Experts of a small language model.
Size: 12 layers, 16.1M parameters.
Training: 298M tokens, 6154 steps.
Below are experts of layer 8 (counted from 0) of a mixture-of-experts language model. Rows are named gate (a neuron's input weights, with its number), up (a neuron's input weights, with its number) and show model dimensions 96-191. Each number is 500 + 40 x the weight over its row's rms, rounded and kept within 0 to 999. Numbers have three digits each.
Before each expert's rows: a language model's description of what the expert responds to; "gets" lists some tokens that make up at least twice as much of what it gets as of all text. This comes from a sample of Wikipedia text that the model never trained on. Tokens count by the router's weight.

# expert 5
Description: Year and digit tokens such as 19, 18, 1, 2 in dates and coordinates, plus stray space tokens between words.
gets: " ", " 19", " 1", " 2", " 18", " 3"
gate0:474501500455580471469454459557472525569465529551498487470504494515494534489549542499497543532466460493492485559509458526482430553466493529501450518450491594463469490499489493542420459398509432466513513494485517437531441511469496529540575413526493494514535438531478522548479414478511412469
up0:452534461568576503532450456558410524521580487547519517504528566470507488462525527502432512544471519449457509531432575432448548510550507512457577496474504488427495519501477528474493488398457426511460493552538435534454513544506488500577508461496500453534545463509493507483440459420439455429
gate1:576494503480497520541480530476542529584492466503466521501465483418415507542558523501584536532497494487473531423502500507450505487536547519522518474525567472520522506533466477482419419503463545513512500461535486494546539548467513526451503518463562497534527523439503474472469485521442474602
up1:510541523543433452470415509461467486464545565572521454525492501536553487445424458498489495459502495511510469497469508539529558498527452506456497557493447466584540508485536437533501529483541515517533513476496510492513515475435542493532421460529545419519506504507524457530474522508483512468
gate2:443482473556481464446488405478465550462488554470561488483499444517483542515517440563403563536520513450458558488471524496554557489413476492432438475526484527401494523520472502510524487481512485432486554494497553480527473511483454494522515468513511511480460610557446519503496531439431525508
up2:496514485495435497513462471467460561538530480495504467499537466512485541515517457561476422431458533537543456478453479500531547488478495563506446519589424515487480453505522540555541486418484513507429485525543460529526450488514495531510534412533494487499503574508523546523486518525449502521
gate3:508496460407543475468523477488454515537524513475513518492490497543556517458525503460434412534490510489459500481456555549506499486478513498485479452528518478438472520488554506525504472552462493429557450490479462496532486555509393504560561569456496503573510473443454462503515517489499539522
up3:461526459497475465550513490491507501513472524492410492444491496554522434540469479537510526541457482537524471455475576528515494554431517494503457423468481539455549585490504486546477462374501476496510461501508413447584464534490500486490443474527543497487492505469493465441525490500506519487
gate4:516596593451479514462475500449483509534516512496536500472446518469475527469471499483522451542569533484453583557499459472488550500511528511458500503514535430581447534490525457487436486465464441460543435476533403512583451463514515435470501560580581480549503494495492545555499483401518526482
up4:445510461456478475476443528483534564490419490492479515495503555499416484429404551520443484507547458509542444491529452540459514492496529537508544509497470456529443545533527477512440464506471446541509465477483428543491438437587467496480514530531601438477456485444439551519466487448455497519
gate5:455480539517470490489496513436497540492520538454503476458520587466536460423475461474504468462475514520510454559479461431496504476506522526486544511491504484438470495545462484573446469494486470471511534494565493540472480504511475582544507479497563543473537500538458499548445493496409503494
up5:531511479502444516496472494459510571528542518503490510510392530479449565455547541539499570518458513539493524465580483449437557500548543531476487485546591509539479481534462453514477469544485533459541378520483514504504574495477561517521480517573482467489517483502491522529524503518480581531
gate6:472471541514551518612489479478462523536498442532539470486454483524430509430476515407500448510521503484486490521488534483543474517484512498489528408498544470445468527542499557531498471490457463425516460508472442480541438550532540562482524494532484483506508546428495441581522498475476497499
up6:537528567505552496487503545531535541357536505456522549566550519503535571417492554534503525460509537563482503450470506529472500447505503445503477471511480444532439504538496540455484523495492453549480504527523491540532519492497545494529469491492532460496482419536493535445572509498398475446
gate7:426550577523526473453518601490579486523495498507536543588504499570541491460469424507577571492473526567575501480495543474534475484489552487514451532481488504550489464517492555481478449523440541464536560534540562548547524481594527476497490501586537550531514470514512437511526504471513534516
up7:535447402532451596445543494498524580463492503461492527479513459542453524511453433539446590522483523491531499579569460505541476489492531533483512474401514500560498533490551472460560523520551454535553436524541544466527541531573496489488596542491532464480506544483508529507495531588461618499
gate8:530466561471515491410473484505411508492474569494476442424540487490458517471486498485531486525460513494553524548472435502555539549520447504500541488540460533489541383469508521416508567511491495494502461513544455428470516532581545455519431435509551555557555475530506492458554532505607449544
up8:481523496510477566487397498502483467480440541591431451498562529459490576447448487579505484545510526475556547511508476497469449521504462483493518490375455500533523509444505522495467506525469441505435492491516521539559529504470538511504478360454515464440538500475551568468496551497567523509
gate9:458487412508514455553541475535500507528533457571535510428521386550466512565491539475505445476501496520432473471468421562543590448531483460449533414622409498464452530467500517495525529460512482454481497439568468470502498552446522466548481493593477511472497446463545525476429514487477512527
up9:449485444512485470440519450529559486535519503553545534561488485574473486494555531562534464464453455530491422484486472461480512439442505452491516498517502495564458514501575504531568484510539546474501540560593483457475463490499492481483542458512569467494543527467498434464378483485496521511
gate10:529507492490466484519518455480423522554379522536548525565533512524454487523483425462491479548522527494515457483475493547540550472478502571521516453501499519461447552576504544439442510477435527449456446537528434535434439494444511440514527507567545467565545495490496539540472481479524523496
up10:521477537511452479524587504524532487551450535524536467504553526525492490548487490443514402547476474549494400560541449562572530512482448513499541498436522494544495572514469483507496519597585469406480469437535480515547438515515495502579473508511508515541488472467539530519511439502481523469
gate11:487562466470530568508460458432478560457538501520494399460522571529487497457375453496474529498540461470528507518584479470478535522474484459526535513499510436493526464447443540577600539526497526503455449507506536539495491513497496477495515515546525530542554494491545433507513463439530477500
up11:594456504502519512436495475397512440494484547533503465496485471393465432496548537421468563463501508467548489492501507487545488531535530504494546563450454548472499428500518443521509446545466492472496538494518434540504524507504522472445487444513554535469499541517545499470506515495463519419
gate12:474499557509499581526537488492515460433498550490489503553498455555574517542489418485537490491473462475527532459476566573542539477460545565456478489498500456557521477499507532452475499554518590462579455541495480564552470469528499549535535487536520491485559552502496489488468504514566503494
up12:528450498516443493546528454518500540488548539551506496484483488469566568564530435549466475511421472533532523493482530576552501485474469495529484560524518541474500544464487530573491514489478487425558513479513525533530508469574450464486443542484561524515503555426539556517539464483540510406

# expert 7
Description: First tokens in tables, lists and infoboxes: capital abbreviations like GAM, CM, FW, degree and minute signs, dashes, line breaks.
gets: " |", "\n", "|", "-", ";", "S"
gate0:495518469464426473494459503455534534445469532552578476453523454522533534463581477519554535513515469551555508573548430440513543538472455494481467464492566475494452564413487439485491467461445554400466518445499415500446507521510508432463520456509434501469553526552451484487493472492495509447
up0:464474520524473483452524535459457526440437499509507540488517483471522464564511468531511542505498408498519448506415517513537507494462470513506478513515594521547565523544405538538514515433489451471465510473492522470516391484507502580535448505540541497459584536533489522481560538471476538497
gate1:521491564473483559467468527508493572502505527498508447483597497477527521481426447549534497433508483509487449569495499436543562486500504510518460412540529463546511543495482485526514466510487470495466482548522578512556477550490448553427492452508521519519465483507508520581544462543486495526
up1:509500498509501519508492517470500516523599450426518507508497434515581520465505504485469455425478500446484455543426458494480487434557449498503404526507480544498490434488440484494505432533494546488492450570535468533497569495542369511484568459481504527536519480475465494508528503556416486471
gate2:473483498469460505492538479481472523550537601540473526518477503466491510520466372524521607558498478531455471509545485483491480421414456412486455418505477496418477538474415558448586523443480524567516452478551567436531446498467501460479486501449521517530464499574516507454480499509472539422
up2:452550550491488427474517466446573462517467498496592519463485502511531487462455496504581457543493439524489457514532481558515469549522574572457487482518410429566499538450565477553501446537534470458507546528542552552557498479464490482486484473517512480527487551352453481532518543461523515433
gate3:513548447537576501535433540481528451488511483496530473511534507489449498469512514548508497510568510494458516477441507447507552452565511434488575450467483543554440461493466510460483476523525537476508476521489493506491459560428457519431525538463420469447578522456483552481555480541520519465
up3:513493493538430512540518485493482467576527473477525509554521518501485433553459429479533513496490480477476511534515476457531501515518434464559469522527483560473483525449414548529479502468520602564552536498532456544450478499474512441514463401424506473535554479499484521494532487508511493574
gate4:498406543498455449507527469566451460486530547571469492522478574572415441547441412485469493502466442505495563562481487527465486453470569537569505448503546501478492539465469548485499521506496511523519490523438495501490552485516529518508451482532537505516520492591521513532443485484451574577
up4:521619479488518436512455481490535503484462525422531514527471531473521589483563546469502507502480532580577464486546514482533495543519498558486534489428426495546500474573512484453502462540542482527456477463536467444493531467483454503543556393512476523560535481468446534469559464513490436418
gate5:472454532521512534463486554479552536495552497505534470464542541461459469518516531463421451499472475481513392480453532460435506469551491564505531500406468522434478524476545541478564506490536492534497476579492579543497550488548561475434489530516505543465473512539521370497542517520446491425
up5:482500533423456435513459437467460548546494466465523509427479455467502475511450527545542517487532543460504547467540467510440497542453504479509504545559473467518507484508489438473475447489476518544516493524556556466463518498514503427464492448406471464462437463616484503556480584449483386510
gate6:457510500511530500444554506502491487487471463523486410567440516517556410468558625470460512482504484459517473506526466488483516540525570477465490509523453550430455461514521531534514532597426488493458480502473537521539483564485538498469529496441518452451484532489548454541526463504544541482
up6:569476508423493531513460551522423418376524564504446471513422568464466536505454469415479449455453504457499498498529455427483506504491535413502433500492465459516484502551525444513542425517485455561507464494499517487414504466516520471467532470520431441492467571438411512493503567462533488561
gate7:532475467529527456473542427602451507553538551511517504517515496520413426478467526539530433527488538462450535503455434520513517566506569543530484418481462448475510476545484492451470525514502514494435516481526565452511497576501520549523561533443486531483369495530467479537516473477490496452
up7:548490505472523518434516452544491455464581494475495540493498510475485454549503495590468524574531478500488497518591449499565471452496532538524487520467481525438526475473541538477469510464508530516533522541468470499563457522517517532566504526377538533526510525552521537526456458499464540541
gate8:584499483487534470500502493452415492450551519517458587497452505381474504521467458531537526515485499462499491448494561414475569542509501526538569485490553472453536522538470549487439434466554508517519504545474463474534471438491557572470555469481521483478515531481556494435552522555486472481
up8:494461554515499462516445582436531466511502502468533515489457536534556511532465487484507524447501504461477471477496444488432477543472514497546495477428444478470439557456482459478521526512526452504528497510524536576478448458467467532568488543452557506607472439510515544507468525561494497495
gate9:540468506533430503459526458537507538475510438493483541474518497529497493529498532495497518509574519609434565523472485556553469568492538489455522474548476519456454503592534524509512506453502538512552584563505491597517472594508480526581517539467483501521491432477498481584559480414523459511
up9:461508578460539535482544489487481552510486452511568470526526455489521509440556472518511497563552539535552489405474512490506431534452568467477490590375494518493536500554576562515597525536461479552477551499495513523525564533506532498506516517527491483528469461559449549545421460488478445552
gate10:490496484472515521557493455448463526498488562409496467496519534520557461498556501429516526524365438500504546488444518449491493545532531499454440505555513552512531524475565555489503593524566491456496470532505442457507484507461519488466519453618525465520503453508490554529415507470460586469
up10:513449448493516553514424529395489485476529504402402456519519488510486448456467478509500431441386490489457489533498497458523482448501489533476472507576514498498514490503542518430471527439528501478551443512491490487547493438512499483382516469518509523507514493488517549509443531482482574475
gate11:566543575519491498497538496550457548483498498506519555459530495458449512431434456602477421433530491457497553449568489483474557472443486432531488526448442541460475502473502516490475465453507534465482503470464500530477498585454511479501525568473460514517492499544478504447504533571516487472
up11:514508552514491500509467516549510501437531542457510498486484494440462429504495465473416515483604510464502481514503490474462518486579528412533545494553444447509454526523448555554526476524476485521525408463478433524465556501453557489455517480511389482479520550564469489518530490518550492457
gate12:459491492470485484530468490466461515477522459510445436473371548530540461546496520493521484547525561464543469566494578574437552550539539589469554482483471461559515573438497536450522525569538484481547434532523520484472440447502545507519486545430481481556535465523557535408534447522516500451
up12:530554449564421454512552500496446490512507498462515465499483479517484513517583483488513398473518538505515484513484461506563485457503509468584491485473484468531566460484428482461529469532541453482501493525608473544473588456506478439505492511540519533553431493509526555434499486508504568506

# expert 1
Description: Prepositions, articles, conjunctions and auxiliaries inside narrative sentences, especially after verbs, such as through, in, from, that, was.
gets: " the", ",", " of", " and", " in", " to"
gate0:435521515617502526453529493510517420465499459545479513564481492500460493555510532509510438496469401447561497582477454498511464526417509557495514435474499536461499509405489511521469518481463541526515463504552547520497512447551505501446526482468466481417495474521478484430550513504508512482
up0:513493520521531479419504511464497508464407504542457546483520507554495493480549412469503498499550537513536505543450482519554500501520511429444537609561508491487496500506470483496436511533471525486487531451508500495537544514536541484507551442451572559491512522478493475517503473469456467590
gate1:499447515599514502523517460507526452517434475496464543477444441522514513584500461533492536456509497516498502412474547407507515545439511449534447468466457481449483507495490489510491536450491495527487478505468536465515504495547577523529513580558521488529452450520483528484465518504493473537
up1:511407472500510536465508517573504417431485492494462480483490436519566531518489483531564601512482443458509541486512538454451486591437564460520541455432524458471443549503490503502522458515532462442502506527547532556581481553574449538507468584510531426576481441484416569501484485562515499511
gate2:510619492443538489558534513492530505495462464476466489518554505486468517470482422503501472461485538522493540520513533542510533482430484444489580464520466535454509443487609507549498434497558425587521481496471540481515471502428580505392433468491518524454454542512580513466511496511439547491
up2:636498467543472549456534531553435457438465474530480537464461613513491466505577530458508479512516440492440494466509540538481483516557456491535444524528504492524476471565514496407441485512479591467538477481547486522431536531555462444580499511527526472482477531509446443514460547455510480485
gate3:444484540511543474464484484513501559536491526493469515519480539513510500447472553448568545538542530549453465556481422527510398515455516513570470501453445489486480511499514451588516507558574511460481513495511481476537549484473553530507503549485532517536503543499440460512548475413545510489
up3:487451401513529535444521477496462502573494502481521489497443541505524529463532539593487534510503540518528417478459465507536430577479527445481506479473546452475486577524414485590441526547549559519526498520532547453432528463460513487505523489493488486532497598430495542446525562401497523523
gate4:443489479561510466548458454532510494550528476471486506553418513462509445468527543417546547495476459530473510545460482497558464538504460537532478493538435506465489490529475482588498507448537542450518475460426586554518458523507511493518484499536541523494488466488496529472542582460599460512
up4:484497545508571456525509450519490568496539476574518456467520436472454500522504512480488551540487535478469457564442565372499527541491517403524510452523540478464498477555547598554492461500528515418505521478559486487503502526466477534534497490510494523513494495509596465451471507534495484575
gate5:475475537457541529489486508521450452457489536490467516516464482547486506479454451555475512493517487528520574498551506481564472499537515502435541449504481441559422531468510465539497499458540446488526488467569560448548497556543527582541447499499534490514520556529537452487538514551567505599
up5:533485501509479573479546536529507522512398485491501568492508533506562544510419528542488518446555507511422541499471483531518522526496442528568474493486489529512488509556491464606473451505495463554588554409466485573543454486429547554471481526542498502495510461455464499516564475524532495434
gate6:425488454438523526484441411496488514450473460531547459515510554516510468496511495537489511479517508426629472509441474432435456494476538479515547537463501508436437578513428522510480478453484483536512511419458496502425423451544480458484492490557508442536533478475522520449520492510481475505
up6:421512476502493551531552455461498495481506499452520487513435502500542557527543552532485506538513467462498500509449505482484476568522507505561526451516480405486520510594459530505446509502568488498467450509504500431515505540554465607440459562501545499424551419497539476432453480499486468506
gate7:532564500459484485486477480435466528528565438454573477563528472433511423480439432476501504547558462539501550493538589459486558470511524463508538504500446512500508532505489440437507444533450465492576504515494572526440560492483502509436431575485500520507439433528518458515553565478501575467
up7:579538484496538505463425534549506467459482519589512500464470560511482538509511505564514488495533549455403492495505390473479445632560542547446453534418510538488536483500505494488545578490491524522411439459451502448494545508537521493480587458527532474498504446511513490518547456512503544439
gate8:455532516523537522437442562467571499574515426484538547584497515475437477522524457481542501551504476484490574462462523465478494546537593381509503556580511449466470446446469500515505521481519534566611542491551522515537488493554508501528527469439505494480528526565499492497534555479527532490
up8:513497440531465516443527434488511547496493552482468476479478455474506501361631478487435520464485499527516440446481483487582463547457530499558475518468539485492500526493523479534451495534511539528493527512460533525532489471516504516452540431450451575507487519509475454524486508501565540466
gate9:535526467533562466482465479555484457460482472494523506511533521488548457428509442595531589460536529484538457550441485518523473499532460516482481404589512492507392498509538532519516453534407517531447501593476577511508499529516511528523518524488551522517470529493576522495495443445473492541
up9:456530511471480477607515497486501532530498467547494516451426556535453531553502534485473436589478514462462441509569489497533553542473519530481552609490479475480555455494427471516438512401567531422500471412498440467568521456534514493523505480521465486474488464527466497493477526516455493572
gate10:494519550552511505521530488550567449492515554525540477520537527487498557483473540476565508495488490461494414539446568422465510453476502449499528550498612522555521463485479463483515536476483559485478513514512556555455412503550463537550517491482506447567518598550560497500512469485420471498
up10:468577472563511600516484550548528551496482559451532493473478565450513538497541548510521519484567503541479561570473521540507493500528510513568533428503489489548438479448523473427555476519461512589538485565504572486511549572474525473528608517550586583523509424477506507475519458549468563487
gate11:438501485504521537485479523536533528443490558546514545516479447447559465419488473474536545506505548525500482470485439447491532475530559467504567513505576452515510465484519492509465491430484445491460517446479471422488535573474452547412510406450515459475538421561482441542507501543576436508
up11:521502545520510476449470443488526512508465483500524538487583482517509506445475535512512475559496476522447575518508517511442479484505533467510461507518542508542572529494472581517499489519488485438588517534516461560550470498450512475562537511504469589538490541508507494475525479516456550364
gate12:497458561488471497505469507515584474459550541503523521555503510525420478461525487469504490489505458430521484483490514491558573393454482443499467445482516477491496479550457506525518481478514491497532616495485509546457479494473522502465547413505478509500437486462522539493541547467464445533
up12:458498517477511512510479499461491556604487521549402490491422561408517530471440463566537522534462579459493500420556544547494479563568529508514555532558424554499556466516534494561531493511589469505534450508478540438551479532480514449491513524562477444543464461552529556460471541458480431502

# expert 2
Description: Line breaks, table pipes, periods, opening parentheses, quotes and == heading markers that mark up text structure, e.g. (CDC), "The Songs.
gets: "\n", " |", ".", "-", ",", " ("
gate0:529438530501444609439510511508491519513518520484460497517512494481553522522570531475456429486480485526541527536498481594410453512498513512477507489582546473529409503506506519506495617536443482489500532469569457467461531514503488527482499531505538448524459571566473470442544519453513567534
up0:509480502502596534466530506534529526438518525568515543516478494519528520606527471533458555467503550523483469492548546497493532467516467554511524483489495576533494485516502508452492555469495537482599472521519544545496473523518473420483471495553478418466487480481569512496509550588561419489
gate1:453479472477444550548524488541425442464448475542534445448430433475503471560534465491509574516487535560520527532529449500455544524585461498476513449602456449457531574503494491486474486497516475461450504557456522479440540545476552506496479485528509521471508519461483477455524500497509557428
up1:461490450505428485553535567418465484528545480592473475527473536475514494512501538447448500569481479544494557506513528527580444586534434479497535433514471507481501499540504483493502474484477478469426510463501517453490507481509541485501485501521434572455507505438540442484593540481506512534
gate2:515516478432536472534442492515515512472586549508525407464486517509474486470534474453481575543474458519483445585457490581495484497504534521472448523519440517491467556496455441443517483500505533426561496510481545476529436553541480565484531474506561492507523426502488480507479562536480528486
up2:430507515497423437428475520512443497546468419525581498493489550446481513498501518565488516531517495447486482467556479459517478437585485504484494490522566533476540589469512543460513510479516529505499420442479432508503507534491576516496513511463475519500530494449496536528512481498526389441
gate3:554507518475523512530445471544504448491502538475510574498439462528536521537542485510494554523505471463389435499503442506454506494472452473453502493558500487475509538506487518509414533422462505447470453533589530494473501464521518563560585475550523516457493482478534481515527477513571541441
up3:549463486555471486477480501448428495454439496494515509431467506535515436452474535508453404501545471510458455508467458463533507505431517523513508482488504502510536556545553466449493544547599525516515488546430490508452459437491490582439523497510471596546458549541434503480490462570500484567
gate4:538492481455478498457596516474524514466583452533540484484538493455550527479489420544549498470440539494556516485434499465551579448514561431594457559509471521516509444464533580489443478523494487444484572482403509515487491478521435523552558489521563543464481535540473540546516552491569481540
up4:535537490479468557440501548547521484494524471499529487424496454411539482466536504504555539444457517478469556496538505448575501500517505520539441542496491532560530521477534493501523522468531472460484462400460469489551499475497460486496538553502451565500456486329584456435525496443519464505
gate5:539438489481471515493477441539549496506459471514484517498464454470501502534483573510471490518546513513488594499487470532508526448535475598465457527496539558466481467549518586463497531480475557530408478476487485522422501463509500436455508509494468595445505430476524521527470524472486514517
up5:516508502483495482479481504459490513485513508511507517495498514574531435415555501500542608539502539486494457476526557532553506465572532552479498561532521560509481534506522499554495474534549535514469456449489465474491499463584478481534524447547493544515523568412553455444491575499491373488
gate6:550464458506469436550483426485548509485523447505578557559544456476488439509472470472456450522529485537517497521555452520575547537547504487544419455578519481524484523530529509488511483529479496531572546551522504411557510518468489545423568512527613435496540506481474499452528520469496466515
up6:531464500488499458525504486463513520529563477576597525538514511444477477523488527481515533514565489518598493498560495441460533535466481470551424537569478437532499526426500514502415444533539543535539492496500599489573470425482496463475538512466515502554569500480455497469532485497495538579
gate7:500504451531466431489487491542518508455457457552494521419520452500464497521584528486453535527530482544499533500455541519485596495581530544551494492489583472458506522505470591497515499556460469470484496440607495559557437587490525509496467547452439537517478528477577548430504536488488541445
up7:514450491477593522495528468446541473452569455545540452449579546561455466530580494511474449440469500461474425460513555464519498522438430468503509443501511475514487450479565529440504506498500471475458550481495455502485463450462502536420538459451495521548457477565495538493420580537450459512
gate8:452453486513582484437484488488532415454520462509438472510447506469489520485473505470507425457554523483391460478579551560543482478536482509488528440509498509500521538505542510525433538460542490498559526566489497475529425470461520549534478519449547489447488456509418503439525567483445548471
up8:517559553484515568569475481488513598562458536473496510534527530496532472495522501557509545530507396546543472555519509508470481499549540521515473476491527440559506432491504558509550539487501442442491474456515524527490502556554452486430521474582487500535526622529590573559491491490531513487
gate9:440426435509492436566508529560483496501497460523576505540480470453446507524456500574491509535516545448457455499485536590470535475459503551440492473519551507493491471487441473590520421445500474501494466487493497533485473503451509499470470432563479552452475547488537533580542507491530469485
up9:498468556474450435467514499497495468512504510492466478507457524555525424539431466487471504466590519567510530519508548458463531475528469465515541510445440484488400523544407483477520536468480505478475482552533523520532440506530472438524516482452476484515460447522464590418541441484452528454
gate10:507601494561581494410533498465509504561555471487486542554543488438471455467498557512517465492613499530462487532469525580515499423470511487528469510510525477437515396562512557488558523497465485556405490511516440515521455502469552535502507465551559566518495504507421454428481509502451564555
up10:480514472495506475525498513554519553456436491517496447432472518464517540426511422453467494578460522543503528510493498500537589528483475490515523447459490491546488539486459444489479505482472449496542471497520603519483502526397472515492502527450510494491413495485522561547458513468489446531
gate11:483487505531478478539533431528512528480487544524573520511482518486493543542583600463531552458503543451501545501498462387542501534492520421448506512594528467492465515551498501508524524447478509482438536469580462539578494527509585469477526511542606452508505464470443525542515606505517582453
up11:543500482490511474497574560444495484491465486475443516469495534510443524480442402475518401544495489525513410485539506590499520529480449578503467500448494481492530498500568438499493460584548463539522463514489543444440554499507454559497541467513429485533544482527498427478428440549500470539
gate12:539519479437526468474546484507560483490543535474513533535477432461550582421456500507462540477559472514489526498515481492461368456571578538519471499498543503536513546473584460536532485494499502507476479516591462504482479522576512491554435562551480496523436516444516544509497550472528531508
up12:530541536457542460544500477559531433468489503467479471509523478546506589472484519536509472429520500499490564497483487523498491480485487509494506544544551541485556508419522506511531438479507461532459526544448505529478526512515565549492482533463500471468399449498513468538489549481537515525

# expert 3
Description: Word-final suffixes and common nouns closing a word, such as -ation, -ment, -ity, act(ress), coach, station, League, season.
gets: "s", "al", "ation", "ment", "er", "ing"
gate0:494483529515457438516540500475457466459489539518516458510601526499491558422554498497486433453460445485523505475465526435529439555460490418468538529480505512530522455562511550516540487471489585514373482497492437496564450445514527469442508411552484459515498502477515437478476446482471443421
up0:505526513496512470479515597562541534510574494557511517494487481564449507460534425530514524469483530543459532523525444525534483463469462473484505520584500461507469528489581500494494500522510479542528518499575512487487552528526490477546506590494546499470491500521517605495532520517431586588
gate1:506485505544526574499494548520528446529519552481515522494540524498458527566534522554459447404554581530554519570427507469471524521512503455500485499513525479540465482475505484508479503520514491535473494524530551495554452534529542498509501508537486468544464494532473491566501466529481511544
up1:422533482510479526469429434400554498462503506452446436503485518497571482469471497457490460561453461492502556517512472438462469461500481440420553420491457481580541508494512498440513514498551530484434482436509456497482538485543425507487531497520561499521532472534473509557530486628489502536
gate2:477529525534479514511534524491453494498505525528476525455490490505486523580496506493452447467495578550479527472532479516457543472507459516481443498611430523480530508518510488454518567524480472512518472515467495531577532504544559542513463532491461489554535481465492492560515477600562457544
up2:496559517480503513502468474435563548518527463474520471529468490573518543505485516540470481507540504392468520479487506544488529555479536505454498466433480449509522589444486520450562501534490477498468452426527480484436503565472521501525496440466474450487585544503501543567497512462562472502
gate3:422460441553480535462468485553467512503550521470453484551538464516474538398535499516496450545535527530503410496503533543504494524443447533535498496470442580509479495497465563461497522515459545580515435516491502465479524536522576460487551528516533542546454493401556490500500441458575533502
up3:484507487555433583517485526575448475524514505468500454548533450463541514517533480512509488522479558499513518415512601498552476478500451528447422544514458484494497479479518532470520467496586540570513422429471467533426552449479490483503540490483532524502471463428484465469508470479472560443
gate4:531522535476510495500503454548438538468400500480523520473485562561424514509482471572469441462475525507483545368484476507607488547564532503510477478507556511492504516534504541487559460528520535417460569520547512466442464579499435479514509435556460538504524480449451510511500526532508545431
up4:542554576480532549470445499532495502459465599561527545468567500537511527526507443552480449527423477467508421487471494504543514609531523491462520469516543547490552531492545553468507505508490517462444506490516465414452516527478446534551469514521529492500527454441462477495505488473492560480
gate5:558522453549504479490555546544480479528506533461506478486525442542424416485437537519522532444485516486524478562484453564473456392560532536495462579516484499466420470503472480393565451457511499530500541463472491543407499510478536508478525507522582497446482461507573431470498583545528527437
up5:449519394510503501462462495428443503521490529477555425519516517462579496474561514442453499493469494527517500493474526514503518468497530523523507475464461508509537477531465508498614594531514471426537494432398532463518545481518580535473545560524490459563427476475525567514498452404455518562
gate6:495530496443472550483531445516525453425521409516509522503479534538512516561500490577489531544455545496543477540544450531490468559481572566467534477480450496546512442534477410512564495514508550521463453507519542527551524495519447495459477501472516448467544433519496538515482539492485481550
up6:480482486447482520522542506476472517502479525467509463564499580456524430457526426481575467486440503467540533525415493476515571538581504489482483604442437509513528462538523462488541521511481532555473530491512482473566493465478524498461406468485513536506454451482517445495594554461469529578
gate7:563476487430507482532513475496576495555559465517503478529557460434475504541525494574500536564528403531517495459475503504437541464507561462509466487626519536566537507436539458544507536486444475451510478511544526532538530535504517510474511487555546478486501439433438489526432496532492500545
up7:509442496522487533506504457473479487474537508459486488490493470512476419453524549479496475494412532508525514598570522435508440546454500512486484514528483533523458450474427498406499494523517498464476476495546550550473502487558513510513551483470483489520493460525524481497522551534499548436
gate8:564593436511500491471522466497462566459549520486555522486520476467465542496460513514568474486608518452490471411490490477510461531523503457577516456431475446474444614460456484465494473465464476526406482520552438513482499472476449573564469490491528443425516550502483461520477561536574546470
up8:446488499518488502513503509475498575523429508500434552580582477571479495535499489456534497541467460511456547481408479486485456462509467475502528547475588527533477424469460520513481494611507510550540452487455497605480570495502464471470452497525519422498462481456477513578537471457558464438
gate9:481516466498443497415506506486495454466570512524500474438536439565561550545456479522483465508491486517525558507509522465554486474489466493522481416513454451522519493467454510554530513478504467484511519492551496532486603528428453536518585446485520483526540508460412478609477479552538438485
up9:473521542552476457578510505581551472474478509505515547457499498498455489502484381469460487492468503460523430528467478517491480495448500589528477527504423555521456509518517513439489524427465557526537503497498449505506447437565519494535513487499507473549513443504587575570532482494571469412
gate10:541434494478485496429569512574533501523523471535535457584525570505457539584482525529484576443464523513539493524461501527524440513559574484518500541532520542512534510495495543416501493495598520536532450571505523532503414599541516466454555460535547477496497492568499453517513481526500494514
up10:493510486521563515466459496459482488462506478544491534435535528528490477443474484501457490506538477489532457515499566521474544533578465506483497612436473501516476376501497536502565494519458546492540526491449470482543462469492488548520527472516488451515513559509535474454535502479499557500
gate11:551474446502454507450588523506480573437524545466535461491547471494480477488655479556510513518576481501540504510450524436403495515517480457560449547514479518527388524403566546455485544503555486522487545414558484535521506455557507523499479468501497549457582433483451478476474528513567494555
up11:493543469561573555500533515487553533496542542477477426559459545504515495459525543505458484493574538514521540521500514528539433526539505507503469491473555481488501447523497487530536548586450552545567526520505530490429437541540542492480576479449552499483496425522490473487572519487484517509
gate12:521475474481478444489522461530560526464530493526403442440484554467462480532494455522496469491530515488453526528457431456484486442553501468526483435513406587465471470535511523537520520531528449549484478493456558517530475476409472502554481464546499468540498495347528495566509494451542531565
up12:481561512471440513492463502499503428474519529486526514521455537529515446470520554535543529480405495503479425533368461455495483524497500531453459443465557564486480481435516436516489568524505488541485492518445460603548529529512514556498486484463521447508490461512466520492466481542502477474